Experts of a small language model.
Size: width 128, 11.3M parameters.
Experts: 128 experts in each of 6 layers, 32 SwiGLU neurons an expert, 8 picks a token, a softmax router.
Training: a variant of Adam for the experts, 804M tokens, 6135 steps.
Below are experts of layer 5 (counted from 0) of a mixture-of-experts language model. Rows are named router (the router's row for the expert), down (a neuron's output weights, with its number) and show model dimensions 0-127. Each number is 128 + 32 x the weight over its row's rms, rounded and kept within 0 to 255. Numbers have three digits each.
Before each expert's rows: a language model's description of what the expert responds to. This comes from a sample of Wikipedia text that the model never trained on.

# expert 9
Description: Counting and ranking words like two, several, first, only, plus mid-word fragments such as old-er, t-op, H-ong Kong.
router:138104165112110109119176096178088124121114146110160116172111169118167156159102167168141162107183173109142118162039120117163087139109103155155076113145162106173152177076154132106074158182146098168154113067129123093091112148119107169169093165179109173104181153140094156103150129109133109110136148156136096138124106128121136150136135118136161057162053073147095147171124181182140162176085
down0:150221096120123154134094154135144133172104101149097114132136135119078108089062146101022149215173131154148125120121151155102192173102125147094138111151135093148137116122180134098105095170126133148135072143164100087111107110109121097090131126080111103134144093175110121156126149142099148130191120136066132142082083109075090112101115178123107092163159166120119152096145071075153086161167
down1:173106101132165128091128186162125112136118130130201130131114108138170158152096073168148129038103094128129107134136097070135102138140178110129192189102126175122097079104133111122162120184097176170109141105124104182153158135132126133152141096077095129163104134205216149134119152101112104189074166090189157142117167109110102114150120121138159072105138169083150145107107138110181144118119
down2:150141160200170100147108118167084152148127180103137112147133122146065144127088135107138141093114154106109086159169124169128093177140144112110079137136214115098142082111104144178157155161133118080039148141114120093126104132120089107105166094105136168073176131159132160121096148074116106075109194147139130147127119070090122155118149171180128136113156173198086156133144143139129161215099
down3:139123107140167175133135211201144153113079123123127145132136115130168114070150110087051155135121111133145100123177096105108025078097124109149118105105060132129111118129158116106151150160077144147187142080091155132192098088148118135151171103101126104165050154130161093127134130157156119115180132119194171136069092132117148112101179131151119106139137185127198142140114151156106132109129
down4:116175103039144076110139131167133149116089106138127091098123137168120136107104173110057072166167116208111098192106114160124099156202158135097135042188099126098081145083096133146111146118100139090167112054171110183110160134160155144145104121131083144147133133130126159160090132145150128123089123119070157117122113111095141127093102108119124149162155127104183090141168164169179161118126
down5:102110121179199121162112089156133114140151155167121133163120167154049085153133121085190161139104138146098179093151112090132117163128097059042083151069116100125139177139130179055124087126109128115104096163149133062142221132066137177116124148145150151067087105148138141133150127165108129117089143123099140159109113135131169152144120096149137141141071164104126105132069157130153130135158
down6:152109177072106132143101127091095144122129182156196113125161139134153122129071165165132164149121174119117103093119115132088169143131168171118124124160065109116132054129156157104116194116147141174139136025126158151139120118101176154172076137224085150137045127139158190139066204127118124144133158122119118144125071116132111114147128121118123086122121122133094155139127138188128128148085
down7:104193119096133099141147146153130109155110097072179090099126052133093138127166152077125107070162144100108143171127150180155147185105141141086138119169087111136136118121119092159153149117213098078142175080119136132080118134064147095108199118069111150120195112152136175151085161096106080164179168190130132127120166145095125099130148146154139124183114129091129156123083108135181125113151
down8:146124089156096176122100107106129122195107112135174159159102123132089147064100104164190133216138162128181182147078156128113104139152077129132185136124108089171159192058128128152144108099138124150167170093110124160146128089143135075142102143141125135125131085161104098119128104081108098096137134109089170137125125158157132109143085160110110197147092134112115135197162063107205164091097
down9:149188120113103110174165179077181092150122136079121130160197139124032170102033117112160142141167128132146113100188146132153138124149123115136143105079093107153085073108101151170150119139081140158135142114147077172182066081097144104089126111161156112118117154166113143126137203157166181141137141159151086111158082115092104116133109196096100109136117112172112156128119126164114145133118
down10:161158118128042116129050135142109130147123148153139143079107160137122119137126162145154098150159162098128162107193081087145125134143117152154119109089189113156171106139126123092144087132153130141096138062115159108107156133134159131141180060138151116163133127179172198130160024126134125166103150110136149108140089165087099203148042177165120137132133115119141191131111109141145084151179
down11:048049129089160134122077135153102112132121159169109106114101138112111108068114119138167117121080139156137129169183133144170144154155114099152123085163122124108083127086146132180122030147176167173112103150095171143162152134115186145116142185121179093078130092087112067101083161075153067145146141135094123119189080116109142145142139098112089121134143135077083067131125090121127143147116
down12:186055164146196121093167106142160124149164111137107162136159114154107167158166150160137135143121175185064137160147172178127106135132123137109143146122196219044107182124078089105133108080144102131095156092143091131182185158138158147170142132126098104136117109083077111146135125125136147100111129120090136074195122108132087128086108163126154118122085096119172122113166117089174089136132
down13:147111138185150104151119087110085131098159083157110121150128099116191100204134140128123105160154095085103065147106128110111128114141092118168141102145091139165167141176137150098125106124102111124166170104063121087167120182152045200144178194099130149175097132088157110116168116120159141125173087112136106072114128120138145172111147146137098152093108157105132122189082071164181106058112
down14:134124128140122101157134113136138148125105150109135069070125179170082138169149162101132090090110105082098128166107186106138148119167089229121138127175133080203139142131175111068064142182106145105039144117097123128117084128112082096160135178227116139171176154077148126115088130138162127118095131143155157137150148102107138117164100122130146176119151102149121100131071122110104165105125
down15:160104178136101091182105052132086124144143090129089111145084143150137137124190206139103133098118132129187131089114143129116116160176177116188100092121163111135185122152133172091108095152115105139133104091141161165134131084102195112113122122188099132129112084161143107175123081078127138066094076098122155127147157103101121106129101109120096095116127103101139200063200105191125177121127
down16:105134131133107113150131092115134077162122113109187117082106085165168112149097170129156151154178122175136156105109166142180123190113127174101147123089074089183111095112102086144119114125141183118094132104163125109146166094108121121066121154099080094183089122207139180109141146104135132118146105120031121134137143129135111105108189094170112170154059100152142065144116138172201111156145
down17:129113134176114090113125155138110144157173156121176140050133137132129142075094088161102131092119151086101102151130100152129149159156106065154114107113154111131127075084135122173129141137173129053189152084118144157219139163082110138121171143039176138109120144154161108127121155145091133150132098079169109141093198061127191120184117126152164164072138113134093112086144165126142104097122
down18:132155121187150162138120146181136174127103091123130098095160079106205126108125118134112130085130134113121138112153123159127117137101105076075106115148135144107179125109124152117158120139059123154144105168140118095139164152207173170101148109146113080133188144216140157099068073118168107183186081108130141049154039097159108163149107154096144133157111143133109135088149089075154109130132
down19:037080151174179130110158116107141179133115163131115169141116144080207110150131098096166153112174144118142180134115153157121120090169139128152106113193140122155182170091128145088112159141144127157098174106126087096156109146141150124121106140118067178123155103061103129171088123096098134149115082160146154118091159176145120136130131189181112132088105116088143118054094056144150070103094
down20:136082100160137112114110124086077168154153097191108077162126159118114147132166134110165168106125111153115074091117098098124076145140123086120161162096182116117116023126143111125075082155081155128112096163151056062174168130062109081121176120163116110121175107152121083083091187129080153163105087097139145125135134117128147163094095195139101150117110131094127126148154110143092157089131
down21:154096140125165158099195155136131125135114132097130132135154189141144125047163159090076137126093102165167114121083177172077099102116102163134131148125129175093100128126097155149101101083118160159166158141115133097110190099125122098118112121168182108177180142131163172126168163195139108146122174164105148058082126166183147192098079124127083096091131136097073178102119119125111129191138
down22:130150136141096154140111090174088129131134111084180076148161152096154061185137131123132102196073088150088105081109172131096182091106145112169094109100107167119149126115135123066114161122156128141158059160173138130098113096152112122152068121086123167081181143092039119108127155128136134187136046132158062112168107116142142189131129113134123118100094174076142165144142103139114132116115
down23:105104161207107138114140110079133138037078165080072090093178172143133179160118104185159080088154096160197073100158166133138118069187126159112109100095097096121126120158099136142073178123108076116127139113096118139135144100130121145167075031122101134133097144112076121151140146162144139165149122137113109139115128048135114116118174151128129117174147133145135139093120145103169146150123
down24:144174156154163112081098088069173174170175104099115130128092058115086103132146077128183106100151092099127131135059153144094117170102136153058195133108086172092096076173121094145130107148099176147127150171154110148169115111113159098092123115149121116159122172143115128136155106128156132118118041158123183178169142108181113108128156141106113108169161149162135085156119113146186173170110
down25:138148154124138132211063166175146179066101108123113119108080153101168123135160164154141135124142101099114130100118099147086117100122182146114054142158206175118100135137142098119139109096137108124101089142144155059085111150091132156081150093100063151155091078073164151105181157247179125104151117111124178153114193107123135129104111112121122153129117168109118157152117142132142141114139
down26:086228118159126134185134071123137108131141132146145125146152117123142138123082106139113096153133106109111130071075100122113112165128133110120165130116128182141093142096149128123142117125130153163127073172161173148062126148119098115103130157167185164144194093121186079147115120094092133088209090101099087161084158160147133107129145152101167141083166056064161138142157173115143146049085
down27:115141186104126121170116128123120159128131110189177153129131095062115122187135156136114126082128118138134123120150149082126125103191167061152088094104142160130139101109166132044147123184092085094165163166102134123209110125139097159113161156081084116201094126109143082056155132150110086150214163153169158128107119147071112154120168145152152137137151146138189164141140137137140130087097
down28:133124082124097162185132128102088119211075150167133160126122107094096140070102192210124092148093137135132131051119105152149069165087110190099155118162171099128157095136098090129123097112161098131119100138118134116151116138098180161150092140150093089150103171173165153112119160139144106116136068134062123116191082081082105146108148153137099142085145130158081159133134106119103093164186
down29:141153156099157130131088137138117167131099164134164150129081088138085109143153125155106148096156176153114114093138155088072146132147111165160110109093167127159090095117167085129147147169193115067121113109122088110113117080166119074082134144055145119059127174126127116105130077220131107090134116205119087074142220122133130130152133122143131130155133164185092145098135132072160107068090
down30:117142126177167107100121127112156172115170157154111098130091170140139081124138095151170143037133171133143165149211160106097106129134172109122177095141087086102101185158185173129074097112171147189098072128135151128128140146093143136147185094130121126077163100167159218144084127136171084092116104138079112058112117100116138164126154126137132086167128123160149102136128119134122156178092
down31:108135083195105104077114118064100147209129144078138086150094075164119107116127121162124141120108176140101142203176126094142092095068091142131126087110094135128157153110089137125115123153149159144173157096167100145123114134136113138142130155081101128107096135139070186106118117068175088103067091146153116116064079095141151071109092186179165146136149137175096086146147127151152147101175

# expert 1
Description: Middle pieces of longer common words, often after a short stem, such as res-ell-ing, res-ear-chers, centur-y, ch-ann-el.
router:128101170108093149079133068153128116146119159077113105151116137093177140152105136150149140111179151087141129171044142103148093183110056156149060148124137111134159164136173152088110119158145110125164098070075170108076085151094085166159085175155098159108159170137175135133098146090122152090149168139141117167155073135123111180129144117088155066120102110172096160160116159159107176154091
down0:143126099142195163138113100084145195098087135145163095120071114127173098151097166170127121172149065137152133103126136064168117155136161072114103114180156111144067140122167146107129077093182136168089179151132104167112166132131106143097176096111137143127199126149128095092127075105129122131162109160097188112069120160189142155127128143150162131049117117148154160198095124168153134122099
down1:131091112129127162155079154090156114127128108127167125124089103109071087131122091167137102131100124089108109140098139133122169181130145085098101084178118069077103067133081129127125130143072105117126157112114116137099146149108100106112112139025078091112169127105030140209121152130108086091080106130135180119125132100149051180112135148146095157166132158107106137149090105173172187103142
down2:125072128134136121085165122040154179097108098131116177165124066172074144080167142108159163074145179085203158138093146086108129130132111107156182097136087122138099175114165121130128152110068180174103154118124140091175137105137150116166066181128145141183156091164174178090159138123083139167127125143147076129150103168125137132141127167109120136140162097107082120175081147142112122102099
down3:140123172155133170148114165129154117146170108127137131088156116128093161149139075072100083162085110114105134148148130100188127100149076118110045182095106145132101132128168135110151138085189218152138109171130205082127131153199126165149164131096172109147192160085112083084157178185135127146114116081122125134184127078097112124164139146118143108166142084131140074145142157133136132168169
down4:173117104163115157159207176152087146116179096112135151125144117047145130163158141128104111126145221111120182165105184079118119121101185110093098153127102170131145113104130144139164180178144172132120181122130146123137148172098077105124147141131113186131157123058129150126078111126125075111110127099076143171080132099141157088192170115127102097108103118141127117147097113110100118221165
down5:153000132134159153153072135137127127187107100147097135148134123104127135138092100083117093106140144126120149079115138196067146137110143168102050096103133119162092123140161133132126152107161152108122096138125121153122129127054118115114106137148146141054156147114154095055104182087150197131093153160134096187086133084161145107122052130123137139106135129102119077113089183145153168117126
down6:155112064124083160086096155125113128084157145130129155131130091080138147130079156107152105116110122169089119122091128163177081144117145103136154078155191163101146209077144110097109141126060149160130175125138096144112144165036101092099062120109117106138117137129136138077136073108119118116178086192180105132144119120149084172095105109116072123079168134102132132117110163142089177095065
down7:156109137167108134115155069130161152062123105113142119172127108161128142073088119064138106107176110144103120098134205116169151120119160077141158142125116071128131154139164119099123133150187098196131167105134056109104079114146115164140087131122141151141188122089082123105041179093115115123160084130196163157191101162117100147120097182141121174147142149135100104152112154175180156154153
down8:104063121207144120100150113116113131088099150135114120175130184079125150085130102128190163127067097167126154180079193143159124102155124144108115106134119114145125129159130162071144141116100075170144146090134110148128167113186179109126184105121071125176147134111089122128182127117194161147079119154091089145159122090082125180110158067147123080184121071141131157125132167126061131113152
down9:132117129099136123103142137106139128145093147082138110109120128129135160081149127117152143117137117134171136203124067208089136180121173165126138114140100121112138218135134148124156167113124117153206145110099089142103093064124107122078168062148141182104088159140081104122177140080096107125137120158033128152197156174141134141119160162103134157129149164163157079066158168121109167082111
down10:192151135126086152127165152094119131140117160101160077161093143133068114148120161104152168207104151121114064139135177146124166139158060147113080162119150098186095137129118129122148170136071097121114070155076091122170124176172098089119103189143168149131120107144128158084116137055118186166117112124105085203159138125144110147156166136115126151056125155084115160159100129126182168131133
down11:183105153103149140141131100144136101112138157138142136101117117141079127183067125131161093156122121080100191175086092132155161144134166143082096103153142134122113125158126071112174183112147153128189111166128198147095150145141164105109034064119056189107109142144101164083160139105128076177101108109101153135075129097172142098145150076150133162121149101154121202079111151153151121094135
down12:182106174115129150133094112112096111108109138108080122133090096139110077082124171142147135151120137157104164146205084148134159222121104115160194153095094115146151124176135162088165107097171112107138096109116152144126145074118095173084152185077142188180078098084070170076105105086128107101162105145135131139119076170061132086094117165124128150136167147141128169163123120164127080134118
down13:139079147105120148097097136183100117167092140163135161094092114147132131131144159087151139076160054129126061113169099101106123150173123139116118175093136122141075109154165125140150108134199115110134112037152144113135153144113142159097064127087166157145135140100124074088167103120135130134105128082128094134121081171137098217199092159130148095124093175142034099142105139134123069104140
down14:122048131098098128135119142155131115115095103115177149168153158145063171127132194093100086091146117162091087202101115192131113149073139120147140175159088132175109164123146178115098195103158151108130135100173125142169119131135045047165132107031117084109106123143077139161081106172093140134104122133101152115168105142131162151163079119144124125094118158152097122166130117132121146121108
down15:094107106156120143100132169181085114073115091145136156110051094117117155133129154149098112098157098104219076116079099217092152139121115089204134156136117122172173133142081089156079134132080126103144116155147155199093094119126193131110069118131173111119153074143094112147136148133088169100135130139137108096127121116116119159079140072164134111122156067165189122104125139161097100113133
down16:166119132070170135195119111151105143160108146101097158116159144068126174176126144149167097100088113112152134173104089193123142125119092108137107107159149123161153082078159116061130117122102147070104139112116183136093153176060176141091095126101154088134153094141065087104123096091109091065091144107125160212126102155186151143123084094107138112196124115112096093146115153160084112130113
down17:160137128157187171180078171087047165074128142116125121133165152169126163139118178132167135165118134158171096155163124165134130088130073089133149059129132091129095142174156121126110159186127204129096101127114099095150135135119124090144130102132131109162190142150091160163169113137169197121073152090091147158096132116097146162140207123114143135104181113151153148134139088109121174088194
down18:144169106100112127106128167152118149139099153134137125160077126218105085113147147118105129105130130182160141106134161138136069096147076134168148154116156122064094141155178106133164122160124160096122097161117101109073136165143146097112151151161172176123152170144074080190183090165170145089137159169161139063166130164047154101102060115087090109115100117138113073098133154120175162165138
down19:092111178150131099099172078112147115141133132098105140082077126111052146155111154189097050175071146066136060142136134183131061118164135174108176139113153129099077140150089156130104127112152159127135081157118114120176129189132184104122184160140090112107137131099121090086106182141172153163109135122092103110128186139166110171076149119144127125092123155148057166105122130119160140156120
down20:185129113128124203110181134105167143140154132076164175122130148126117093105085162106148113122078120177112105132100074082111126139165115139138085157131140161102126096044126200112143146159081118104148113117099155082126132111143180120134086090143102092117213134126120115140088145137142152126109122098029082142151123149103166155077096109150096101171130210157143151137066127157120116191155
down21:108118132177172073090138091095165120152106109153145153089121119124135135065197126160142118183152120158128102124140112158122131144148134048098086170115155130107173200132157103142116126114110088089075201103091126148160138089162180108143113096154114107168111160188070146186135167165113127144157197122132161101140110148137149085072174161158175069095146108138186095109131152113153135120168
down22:135114089133098173077172060121105094116102154144084170151157163164092144069155140101153129146074163169116122100155134066108126124141102116112151068078129174104092137125114150172155108150145100128131123157164098090142206122149100159043129101151129156085140121043122127099124095096150128138172152117057107064135097103141184145100089106127161168140147176164116144112056148127138134127098
down23:074147163131128108104095166175097161130131157142092126134154093149141137112145134180195112165073149046079120114107140123120114126110150045096174116102138119070161132115120179121168115127066158171061162156124151106140123145103166147088162130163150053173090166130170132163124065104126150169139136131068120076143101056153085143083134155125129133168128141170126118117095145148088081134152
down24:133116088134179122097119210134103174112124116093111173120119159070078102100136095133202146070056140097155140098093119194084127157151121105104166099118127159106075081110107102131153144147118080181171182109113095085125084137174138086139151090138155154208180110083119111121102146156148111173156138122147126124119161048128130109177139145148127127137104118137155211157113142123134116153158
down25:153077170121106103148113106163109127117156199139135134202101166133162144145106107188144103099104190211132097144115147107130171118121130137117183107071096161156130151097156153066182152101138063134127137066099138138132149171085127136087111118172135149084122165189113139081114103111083124109146105177090151117132107187076183085077150157090079143181118109120145131127131140165129075107133
down26:136150040145093167105076124133134143126139139137148130103116133090130146111110175148113133140157064188129161126137104133162167133153161060120128152129143086125135101189063157108091088137115069103069114057082165089138081131068125147181155118116132078116130171188182187169100105110164091118179116129157185127125120164157160105120167119132148139146121147145117093112105074101145118092196
down27:111148106126100128117160122157079130142135150193140149127197135096130081154084167107157095135042130140099134127129176148036125075148130130075125105113165140092112112130197100185201141098131128159156127138116165115143145150082112112101127083114158145152134126089097124060109179075077108184130164159120172082134079109116129125096099100137136129119159164101084222142133132153169140125117
down28:158116141128121164078098094181114138141095176122127077122161150152153114148082065093184135135109116177130128096168139120183090126112122047104154160115119108146081180131175124164084161166160112086164128117093140065130099082119065163155077171100110099158084125143102118159092127128098098113107136162144132138138112100110234109121087091157134121136118120139129145138105133074125082040159
down29:112088131130177104155159131140117139104144129162125098105088136082114121140094149120167076130091145187184136140076101147072147098168087097052158114194136124090094053146171106105161084160139065122173085142130154122116106127111179169100120081140196141089184135126090124124092128104097146149109169139119071071149163138120101112184053118172097148123154169112120087160115142140119106158113
down30:114131100173096146113146100181178088143094140121121109160122137113096115103090138123106167147149100163175071145141153161137131090198139109123096132084074178060144110142172139168082126150153147108144120164135109140171142083100074096057180116138066160114218109135102094117143147143071103108122169165157119149104150105154114192110137175097129138121192150165147149168156074134123147075156
down31:153150122139097082103163104152159130041123101162113117142065094114206151173105109109112147074129114140191155096087079174077136100108159147117146124123110077076126095170143101168192095123182071082084098128141132098142116126090154130114070115139085148136158120093121120152151153116144100118122118171217141137171132231123128145115145148137121106125106140146168118123160090130073121162127

# expert 30
Description: Closing pieces after a split stem, such as Wor-k in headings, aw-k-wardly, Dail-y, alw-ays, traff-ic, plus not and no.
router:153115193130083155076194079150111107136116139104141126184110195110145172168110129140139166113148168098131155169063125110177071145111135170154105100148124088147134179111140142104095162173179117134168089088105157086102103162129104176180073138190133174097164165108136188084130142109103095104135167132156107168141072091106129125110140127119151105151101099134082136165096167184090152174115
down0:146211150132152131155101099117172187081139143127146161098118114096147144125136095121173082096064159097122100122170127144078111148097147108052165205148168181103112157107170171164080125110171144133073141171143149147175124134107114113082194169162117139141132122116177106119051187166107129113072174155101110104107113160116155086140108166138135198145084105126120124138101098115155135129125
down1:109122123133169111116158126143169079122155135117131109158115157097152088115160147151123169057146162112135117146131093197166149167079169101123112096138092138132170150121183092070164153110141147123164085100097142132119183120106139139101117103104214197128156069066156205160209110101129198155172112165144152135103110116167149074081124126107137156124125119097088144137103116178077127128161
down2:104094178089131120117137177077086133115092125131110162135177109160131104109136091140109142110115159116127102162180105138137152197124170121164101091080088200156141164112126181123079118136120177135201182117172120148082148139169138169094144086165142131173101112089153115138110099149062156151119058130166084134097130117146220135133096143104122107068154115069156073108105144117124111071136
down3:114151146117168127167112186142133100218115084185142126132131151134126149135047154165107093143115078135164134122137117198109181185108147178159076127123125173161104078156098090147134065109096093117158158115125134112089108123143156105106132122145042190127121096143126085177099125111147061156135180109093111092151164141100088133145140098146088102099145184167144146104146154096175159096146
down4:061167085126132121182180079180115117082130159099125138159131145084177094177149143133169087123046133162131141101160125141112090125117127142111130153146124143149202132147102102132097139136115092138143094146139084154153089147158145095190105150169112133052097157149133146157167115188102123109085181139200120111159131143166154098130076108122176133134199046133091141141093137134134128177176
down5:152150078139110117156138150138081104081102141110188199086111151053138167192153124151122106132127128125167133092118125138091154072124155206145187165111101153129137102178108069094108116120103090078187133119080113136128145103139107128159136119075171157112091152135086098139084154121088144195152162122084082088144129107120153153199143076116132161142111121167132114139189151070126108171140
down6:143106101147155083116089117129118154196133174165114155080087100147112216157178094142166112185122093157096183122170155163094188112167121131147111156088139132151112184140161130111168165140111165077126100160128094137161060157119195083106103121197106123113135110131149138055114123172153127114120043116149149093124139162124152139127119108110146137168143180128120080158129101092152111122065
down7:168081127133165193125127199086165118174114118118073109171082138122115105073122121144117103143170074161113144090100095111128146134099138106127160125152165177084148096136158174116109093103093149161162161086143073141105124128104099096112151131061120127144154150096122147126122154207079115116159145142086123132119088101097124078154062116212073068155144125163145146165068117177140172115157
down8:173155168208130122167117154185119161142127141076129138120143195131132114093099058111124100137160121200120136119105081175080129110060084114112160145102121173153146079154128096097151126151160117184131126106123105123133089157154183075152092133121198221097126159118071099087132119083125111079105140095146078100131119130080168125121122142137147112152124118092115172142114148101153128200157
down9:130159181141135194126100156186130114147060128161179118125119168117120155127129186150154160140076075150143102142135101162167194156132213129183171107144148081134106103155099104097102144160172129096110091113128180143103142099155150111107128137088213076106111141106108107176143118127149157121108124177108148137130061187189150080136113106158102136112074114159127114176177112115159117098167
down10:181159098115079108155094128152154129094107117194108104163111095105100103091160175170045190177106164143173101090070079165139129113121060134161132139135096079095107102160106057129180164124110116073133111130140122115109163169071136129065101106119166119135079129108123164172120094108101102087108102149167180132143116086170172159141175070134107159084115128111139159111126130108151122147127
down11:105172122134104137138119200167126143065138121151146165196134099087134174173048096182139154141138139149094141146135097204111139146153136132109154153117119152085151128141114125053136141079090125190146115129135120126116138149149139087191117087105121149042144076202148139139136183140132108087137147099171110183143139151126109093118126105121103113150171132049118084132128084129104097133203
down12:125165125125015118070206155161162110178115142219125170126148114108175125129131130105153131106079126083134112123152098156104124099122153151104122105133137179088139124126129135070087119111109175156148065077084161150146129109123043090148116186129128101124065099017125131147106148109178137125131109097081130094115146128155116094129110118117150124113171141085104145128112143098137116094104
down13:137132099089084163140158160035124091129139146133142132122108062059188131101114154205117102107198074076132140105139159053193105146093185120141093155128112204155144179095094068085125140110137095155140134112135096168118123102116154124096086110165102145133146134106151114137158165148160127122132122178104127098089131139129092133155147153182042126128151134109109156107102173104117132098140
down14:119152153105104120161057148173131120108085170140128138160131126134092183159158167111094164080103165122106112106200078131113154098116103106190183137144124092121153094156139077071129155120113128101177079182130166134155162109091159137098094163196145125120140147116152167143123138131155162141101131134138146183176108135075128177051108094120122135104100145138151047116119189087174111184174
down15:125094176108110117130120178078094133073061136182128116114115131120091117166132106088091106124142122086161124085111078109155108164177092089147179108067097159107139147161146125089122121199147144109116116172168120177117152167161166125102149086140153119088055134132130135163144134094123147129143147111163144155127201098116130078103199145156132085134147050108107136038191169104126149124148
down16:171078086194144178121163173148100187124069125117140092132118086108135115154148120113123124078100126132205145112132079181146131185084161120182159134105105112144123087167131120141165126164168140091047116093098119157126083165121119135172134124142148125133190082111129110170125073145090175157161155139149119097124149117159202104138142112167142082134179114149151102118139096152158101038093
down17:167153169127107106068187140133106104141119124158085060110110179126163169175088144183121101120112069126057080134114072183162145110123146107094097139181113171148142130120121107140098154174139117158150153138116141129121089164063162084148148161162091132121144083118098138156095148138132129150114184099189076083162151115133116153114094063134113142103165162068154185083139184161141168111141
down18:115124116080094053132103086126124071109161075085140151180131064159168083060121075133086093077138172052110152151134140132150098122169136110143079191163094087136157160121120134142102212129095120103147125155205119120188108160120102120137131117117109124084166166162129144146084110069109102094111152079171111123167154094137118156104176103140146092125115074133139120118092128144117094121119
down19:180134135056133089096105162168150115122156085148090126139087133168204189116161158114123136115085074138073108117161092112125137127163115144117138158109135106120099016171078150157131100117153132110097167119148126131144145120113202112068120104115152106111122095115147133095073092158128164122151184145115114120123134108092105072109115131119094100074122147155109159172164100142156071133229
down20:127167114126146140166118120171171093170139115175115137090191137097192096116072159187166073139133161171172120112171119142094133103104121152077134126129194153173110062139060142108100124085098133134157174081105103115125160168027146119132100146064147153171113164103143154161120123127101172107181119104116115125152090110107098117142103090106150107092105103129200172142106176140121127160102
down21:076124157073163119113118149156106104126041121166112068139103102087074096099129158161180137111107098131145158138105132105125168088090108163167175067083152109203176117108082078117135151192082095119168084088131123094139124156116083106106169139149082108126120144118108124118168116159161156109100117132102161121170136083115117127082087109150116092079110076111164082173075163142115163112174
down22:106088163137142165132092128127098122110164146159111146168115164089087099153124070158141090158112100119137109110140072084187165070126159163108094109142103135113138139137085163078086100136103171122114147095171125157118118210188174099186093018126152175130152069073135153173159130106125108078120136091163131171166150150158136105081116173149110155149106106142180158109123133111145113135171
down23:116192156162108086115155130141077128092117067031108202137127112101127140083056140125126106079142172094104135112141142122126069104171072099121149208149139137149136115142092132161112163138179182087152154114145163140103185163133138113120085098160141112142114133127145124086167125088096153110107129072163130110067127121127067159165176134140161111109143115135110102087154055142123077107095
down24:122035112128083131165114163169086106083126144146112176140155196111082115144138160133116139149174086136136164099136132157135081109143161165166121081173147114144087133096140101131127132180095113140136119100118088116064102146126145117128124137148099158113131100102139162145227125113208128135173085091117068138188136170130138173097118104077110133123129122174075078195204114134137164099112
down25:134134148135144078143149098130135123205067152115115135193133179140168115155111182058121091148155137155104142155180105120136093108078144103110162132154092130156163082080134137113105186106192092092154136130112069176100137208092127111137125104129113140141162109158082196123114180158142096144157112136152088141111142165139092068111179125112101098154139100116177164109120071088060154119158
down26:080124130126140091064112199166123121175088144149115110129116156121142159170078112106097138140128128138095110108099085140125137073122176137109159115131112085133132135159157152138120216060067182185099069151133153141155103100136110137129076155139113147176146134093136176066104137115132149068109091144135169160115146055191121101085148091127146143114146116129153061148122106178105188106070
down27:154135112111122068098084105041181105090083109183130141074137114209091096117153130146115184160180115134150166150121169146157130136156118110112170106077176143142105146113132098066156103156188128120120162150113139195126158141114090157166211132131098120111144135071111140095124130149102116140150113166116166159123081102077127086078138096144119166153129180105101066126145097147171171127098
down28:088142186159138126127114130170094064110114136155111091148108162121153099131121148085133160197142119123138137120139139111100083185093180168129129076099166089159144140127062101133109149106180202104158098062168097102140081134141126154094134140139199093123167164189151134169113108159115105121114139134121112088200182147162140149127117137103110100096154118101171033132086158130054140135134
down29:147148133141067126117130117063104103140150151109103121129126119109126075254181147139126157177126078115134111170098105109125129105114144083150164158129181086182073182128101117055134128138121110152143051085124056123115119176124108142066145129134152130133080130151111147181167169105103157146101113158101108140118113095144178135154103113116197150153166114078153145128158158091092165111097
down30:112161183182153120117125123132163100073142141137110104118171108131125114099154131131139101176166131132094067077123160098090136131105121087096185075134146135137151051169207147115149157087084077149140137138110153107147142153125112184104084102114111122130122110055155126118103057136104144161100118125153092130115039139170133202090116070141158178098159120118127145085088052113106101131150
down31:129113147093115121131135083124145111085118099111131094123162149114094101133098054099157094160107107144184175094173165122078136104140121136142097160142091148115204130135099156124103107162169154114137090092084165155135110089104161173082157119159143099107072108158154119133098200184107109167068174198145062080052109167122127112139103077152120120148114190084137135125111159084133148080107